python train.py --num_hidden_layers=8 --hidden_size=128 --d_shared_expert=0 --normalize_top_k=true --routed_scale=1.41 --vocab_size=15274 --optimizer="soap_variant" --dataset="wikipedia_en"
Below are experts of layer 4 (counted from 0) of a mixture-of-experts language model. Rows are named router (the router's row for the expert), gate (a neuron's input weights, with its number), up (a neuron's input weights, with its number) and show model dimensions 0-127. Each number is 128 + 32 x the weight over its row's rms, rounded and kept within 0 to 255.
After each expert's rows: a language model's description of what the expert responds to. This comes from a sample of Wikipedia text that the model never trained on.

# expert 14
router [126  98 121  90 152 136  79  98 150 191 139  92 135 107 137  84 134 175 112 148 147  72  76 179  83 153 156  81 112 150 126 132  91 110  98 165  83 208 105 132 163 197 129 156 149 158 135 101 167  90 104 150  64  89 179 175 105 177 126 121  98 105 137 115 136  73  81  71 148  94 107 110 133  67 163 159 151 163 147 164 104 166  77 121  86 157 100 151  99 141 113 136 155 106 112  72 115  82  96  46 120 144  95 115 167 132 146 113 134 124 139 144 108 131 132 112 113  63 122 129 121 168 156 147 144 118 127 143]
gate1 [ 64 149 132 125  51  85 143  56 164 148 140  81  93  95 135 149 142 114 160  99 128 137 116 151 126 133 120 104 107  39  92 101 117 125 187 186 120 128 130 169 144 141 133 105  68 130 118 142 144 107 114 113 154 100 117 174 163 156 177 122 109 163  72 186 137 100 156  73 161  79 128  82 164 113 124 187 147 155  47 136 175 131 136 176 168 137  85 126  89 156 129 110 161 111  89 119 175  92 147  89 123 132 117  99 104 155 137 151 125 116  90  92  72  92 136 103 135  99 134  78 177 123 153 118 125 154 148 112]
up1 [ 68 113 133 108 180 111 133 164  98 139 142 116 103 136 168 134 137  79 141  44  92 127 126 111 144 146  69 134 111 130 138 116 177  91 146  83  99 109 161  89 101 123 149 153 117 165 155  19 194  78 142 139 112 136 117  68  83 120 189 131 165 119 103 154 142 115 100  99  90 124 150 115 152  77 107 122 112 139 112 109  57 154  98 114 190 154 158  91 140 139 181 171 137 105 115  98 148  86 132 110 113 115  67 144 147 154 117 152  76 108 123 158  69 166  86 155 106 130  97 149 133 108 156 116  78 166  92 126]
Description: Determiners and row starts

# expert 15
router [129  50 138 214 108 101 129 144  77 103 133 151 119 130 145 115 109 102 127 108  43  99 143 156 136 103 122 142 146 117 134  89 108 131 145 178  67 168  68 208 162 103 112 133 137  68 155 142 127 102 108 135 130 170  75  94 133  82 113 154 106 163 130 123 141 124 104 138 158 124 232 123 130 140 182 131 129  63 132 104 123 176  55 199 120  94  79 108 144 136 119 145 109 141 107 160 123 136 119  57 159 107 111 113  99 101 118 126 137  81 134 141 143  83  98 108  69 140 113 164 117 146 105 141 138 138 124 111]
gate3 [ 90 100 139 105  82 124 169 129 136 114  76 128 119 151 156 136 139  93 117 110  81 159 106 172 134  89  92 145 136 130 148 135 107 100 161 151  97  88 147 128 187  82 169 174 108 173  79  91 171 104 143 103 102 109 153 127  60 159 158 148 137  88 155  99 124 149 137 167 140  77  97 153 170 143  77 165 172 182 115 166 149 157 153 123  99 156 160 115 141 146  99  57 190  68 125 148  76 178 155 206 128 128 144 105 121 172 126 102 125  93 158 107 116  87 107 143 192  60 124 120 142 114 133  98 135 167 140  79]
up3 [174 155 125  78 113 137 113  83 145  60 126 131 129 159 100 113 110 107 144 101 155 171 163 145 136 113 101 119  61 132 146 141 160 146 110 106 117 183 175  49  96 144 147  78 150 158 123  90 147 112 133 137  79 106  63 131  99 116  74 118 146 161 126 130 127 164 166 153 167 173 170 135 117 173 140 144  93  95 200 136 159 128 148  90 104 178 162 146 122 103 119  60  89  72 130  60 132 149  94 179  67 160 111 130 190 124 109 100 109 165  94 133  90 137  79 108 120 163 112  83  99 105 143 107 120 136 107 171]
Description: Subject pronouns

# expert 11
router [190  63 146 207 110  80 143 160 102 103 141 135  85 152 143 157 136 156 151 108  95 119 178 127 159 129 110 139 148 101 146  83 131 133 143 147 108 120  72 198  92 145 114 102 154  90 173 115 132 134  96 116 133 119 145 124 134 127 127  88 146 157 109  93 134 101  77 152 116 172 204 169 132 128 140  79  96  69  87 131 124 177  45 193  98 101 115  75 122  72 130 160 101 159 163 130 130 127 107  80 110 137 114 118 107 100 105 105  98  98 185 150 132 119 105  77 139 120 120 119 138 142  97  62 127 179 184  91]
gate1 [125  99 166 134 159 137  79 124 162 143 104 150 171 141 109 106 127  79 125 126 165 142  89 123 108  93 116 100 146 117  81 155 138 168 151  87 103 135 136 151  89  67 175 116 102 100 113 222 137 124 113 108 140 130 134  78 116 118 133 129 157 142 108 123 110 130 100 199  94 101 159 113 140 140  61 172 105 167 185 115 177 114 136  95 119 117 176 103 158  77 196 120 116  82 134 150 157  95 104 128 146 154 100 161 129 132  62  45 156 136  69 130 144 141 133 126  96 172  91 168 150  73 153 141 196  76  88 121]
up1 [211 145 140 182 111 180 117  75  50  82 132  94 102 111 116 148  99 131 150 155 123 149 132  81 151 132 168 113 128 138 112 129 120 163  75 100 112 160 147  93 114 141 112 134 203 127 120 146  96 145  75 124  90 111 168 134 118 117 142  96 122  84 117 117 116 101 152 100  95  85 110 126  84 138 103 123 146 145 160 100 100 139 156 123 174  93 159 144 136  99  49 140  75 157  88 139 180 150 145 106 153 123  81 149 131  89 102 140 161  61 130 184  73  96 134 106 150  91 187 138 220 163 133 100 162 166 118 117]
Description: Taxonomic and rare name pieces

# expert 16
router [ 90 174  70 108 147 160  78 101 117  74 148 115 119 142 110 129 175 153 155 122  72 141 163 141  99 137 125 116  99 112 121 127 162 120 130 115  99 116 152 146 157 183 150  76 139 149  53 124 133 171 139 138  96 132  76 108 132  87 117  71 185  95  74 126 165 141 134  42  86 105 116 149 144 139 156 130  81 108 134 143 110  90  88 132 124 203 156 161  95 149 123 136 160  95 163 144  70 177 121  88 209  69 121 100 116  98 155  97 202 138  91  90 160 137  81 105 124 148  96 106 156 133 100 116 138 136 135 109]
gate1 [ 82 119 188 106 214 107 116 139 131 124 109  68 110  78 127  70 138 170 193 203 156 152 158 127  99 138 133 196 127  83  92 125 187 123  98 127 151 180  58 117 101 123  79 119 135  96  95 121 155 121  91 155 134 144 116 146 115  82 130 134 149 109 132 139 129  82 158  81  63 121  98 126  98  70 154 101 144 127 114 125 143 132 176 159 128 129 136 131  81 162 144  98 131 124  70  79  64 119  76  99 130 160 119 104 159 150 116 100 191 112  99 133 111 136 195 123 148 144 110 116 139 119 122  94 111 101 182 131]
up1 [146 122 116 146 135 158 119 129 130 131 133 166 115 117 124 148 149 145 117  92 110 194 157 111 167  79 120 140 118 142 154 115 137 182 160 147  70 170 152  83 130  61 162 138 145 117 119 129 123 150 167 100 124 109 103 100 111 157 174 135 150 165  89 147 134 177  94 179 222  98 133 154  90 143 137 187  80 110 106 104 138 119 129 143 122  96 121 200 128 100  99  85  47 113 122 108 136 167 106 189 105 102 143  91 140 162 128 254  88 142 162 161 127 107 100 146  68 107 112 135 125  92 121 147 149 110  76 129]
Description: Table and field separators

# expert 4
router [104 161 109  50 161 148 135 157 110 139 155 152 125 152 164 102 172 111 146 125 197 108  97  97 145 124 147 214 166 137 135 175  88 179 106  78 124 122 154 127  85  82  58 156  77 144 109 152 104 124 142 149 101 175 162 113 124 155 111 144 170 104 142 140 109  71 140 104 205 127 134 138 118 100 151 140 180 125 123 168 143 156 135 130 155 139 147 161 116  63 122 140 150  49 142 214 150  96 131  94 167  92 175 136 111 131  79 151 133 113 107 101 109 140  69 107 103 133 114  97 114 101 173 102 143 137 162  89]
gate2 [127 106 167  63 126 137  94  90  96  76 118 130 138 114  96 135 117  89 126 121 149 195 153 103 140 210 116 133  94 169 163  98 120 104 110 159 107 160 152 143 131 169 103 103  94 121 132 116  96 163 105  97 141  99 120 179 154  76 133 119 157 109 159  79 135 135 136 158 184 103 105 110  79 180 137 103 161 170 166 129 132 105 109 138  68 194 161 171 179 103 116 141 118  85 154 221 214 133 131  64 104 131 166 137 149 137 125 118  85 123 131 135 100 118 136 129 111 131 192 174 192  90 129 145 114 121 119 152]
up2 [176 132 141  99 171 127 111 172 128 136 162  40 185 161 167  65 154 160 147 136 167 137 206 135 149 102 128  60 128 105 143 139 156 138 131 100 156 153 100 176 102 174  92 139 115 162  73  91  94 141 134  51 129 108 169 134 113 192 106 154 159 129 120  89 127 104  99 107 139 100 123 112 106  86 133 161  77 118 150 158  99 133 121  92 131 101 103 141  99 147  86 141 183  98 145 112 139 119 159 157 173 135 166 224  99 111  92 145 119 117 134 115 135 101 112 135 123 120  56 186 135 120 123 125 164 108  86 168]
Description: Prepositions and conjunctions

# expert 5
router [116 132  86 160 115  88 157 133  45 145 162 145 148 102 147 153 111 149  49 160 101  74 129 151 114 121 140 141 166 122 114 195  94 109 133 157 121 136 171 109 177  60 144 132 128 106 106 146 143 160 161 157 140  90 106  62 144 158 140 117  85 147  90 162 145 108 147 152 176 134 102 114 116 177 106  65 133 142 128 149 121 123 138 124 102 149 166 155  73 164 148 147  91 114 115 106 165 139 147 155 100 158 149 170 142  76 195  91 137 155  93 160 119 125 120 191 127 158 136 175 101  88 162 136 217 162  61 154]
gate9 [119  77 114 149 145 137 153 167 132  92 149 122 153 159 185 130 146  84 121 146 151  86  77  84 136  86 122 126 189 152 121 173  91 153  87 138 113 139 128 157 122  97 167 105 115 159 119 154 134 144 109 147 100 104  99 153 123  86 134  60 155  68 106 150 144 136 160 104 148 116 126 136  92 198 135 194 122 143 111 183  70 102 110 147 192 123 136 138  83 164 115 144  98  91  99 109 121 140 129 119 186 139 157 153 167 168 163 153 126 159 119 143 162 117  97 239 157  82  72 171 133  70 178  87 140 128 155 124]
up9 [112 133 131  71 126  81 103 110 141  77 122 117 133 142 194  99 112  82 185 152 187 145 133 114 136 160 131  68 124 115 132 201  72  38 135 141 118 149 138 102 116 134 142  55  99  92 144 120 160 130 139  82 161 143 141 199  67 157  70 122 117 112 153 138 152  92  93 149  92 209 148 134 126  94 140 132 157 106 120 154  69  82 155 127 134 134 141 150 180 128 143 133 131 132 104 174 140 164 166 206 127 100  84 110  98 118 143 166 111 128 188 141 147  97 124 136 128 120 141 153 153 128 118  76 139  88 145  87]
Description: Infobox and section headings

# expert 13
router [167 104 139 123  93 154 107 151 163 127 123 103 127 167 111 156 154 156 114 142 130 139 115 141 107 131 123  95 125 132 159 172 125 114 129 116  75 101 185  98 126 121 151 116 103 153 167 123 132 157 121 145  80 107 146 191  87 114  86  97 208 141 143  66 145 144 236 186 132 158 147 139 118  90 138 105 134 156 163 118 132 126 113 123 106 139 124 123 115  82 113  99 245 152 157 131 154 156 128 116 113 103 137 118 165 137 129 142 118 150 172 107 138 103 137 122 204 149 168  62 175 139 139  68 183 169 186 197]
gate3 [106  37 153  41  91  99 143 159 111 155 148 146  99 136 135 119 173  67 140 155 155 139  97  93 146 148 113 181 141 122  85  92 130 186 143 114 147 147 129 134 141  96 152 125 119 178 110 145 131 146 116 144 109 176 139 182  64 136 157  84 138 113 176 159 138 163 116 144 150 191 196  70  95 122 181 103  97 129 113  64 118 131 147 116 113 143 125 129 159 119 171 135 149 151 143  96 172 144  89  66 116  65 135 194 110 152 107 111 101 153  90 104 122 177 114  69 117  96 178 134 125  94 163 123 106 144 116 124]
up3 [154 138 105 181 142 160 195 127 134 109 122  54  93 123 126 166 149 151  80 153  88 155 142 115  71 123 126 103 120  73  96 156 136 165 129 152  91 104  75 164 111 159 109  82 101 101 129 126  63 146 113 120  86 106 178  63 117 153 109 130 124 132 109 148 152 144 182 127 116 140 178 167  92 144 107 130 197 121  91  90 141  77 126 121 101 118  92 127  98 178 109 145  69 165  98  72 179 162 119 121 116 109 120 133 111 188 158 130 168 117 100 113 131 146 169 133 149 168 136 166  74  95 157 197 148  81  91 168]
Description: Personal first names

# expert 6
router [170 104 157 155  55 124 142 166 136 120 144 185  93 153  81 132 139 109 141 109 196 129 161 182 103 144  92 106  68 126 112 154 132 142  92 140 117 135  71  50  99  72 144 120 149 104 125 109 106 131 144  88 167  74 102 138 120 104 167 140 119 117 119 146 125 117 122 136 175 143  83 221 131  91  88 172 106 187  69 189 156 123 158  97 139 134 159  79 158 151 153 124 135 130 140 146  98 129 132 124 111 159 102 109 120 110 182 145 153  49 112  82 143 129 121 188 176 115 104 122 121 189 111 127  88 126 161 148]
gate4 [133 115 107 140 118 150 136 145  87 109 114 173 205  76 112 131 155 147  82 141 146 134  90 120 113 100 132 171 151 139  96 128 102 145 154 131  84  77 126 139 167 131 101 140  98 161 140 138 140 117 111 169  92 218 152 166 172 165 145 146 185  76 117 137 110 158 123 149 102 193 141 151 132 113 144 161 143 128 105 101 144 162 163  78 172 154 137  88 183 111 171 107 147  98 163 126  86 136 112 126 100 154 125 118  97 114  98  62 170 136  92 110  78 114 164 118 212  42  99 144 125  74 192 138 109 122 111  79]
up4 [149 118  73 111 166 125 163 126 139  81 108  98 136 161 115 149 188 175 138 179 124 116 133 140 138 176 143 119 153 120 103 141 141 169 128 121 115  79  49 110 139 177  50 121 110 154 129 145  59 121 149 118  99 134  99 111 182 144 109 141 155  72 170 134 150 125 127 128 160  64 138 210 145 129 135 119 175 145  99 144 175 158 142 127 151 106 137 147  94 181  94 110 100  72 139  77 119  99 154 126 111  75  96  76  41 158 138 121 125 146  81 131  55 112  94  69 136  99 153 125 134  82 142 118 138 109  96 134]
Description: Word-initial fragments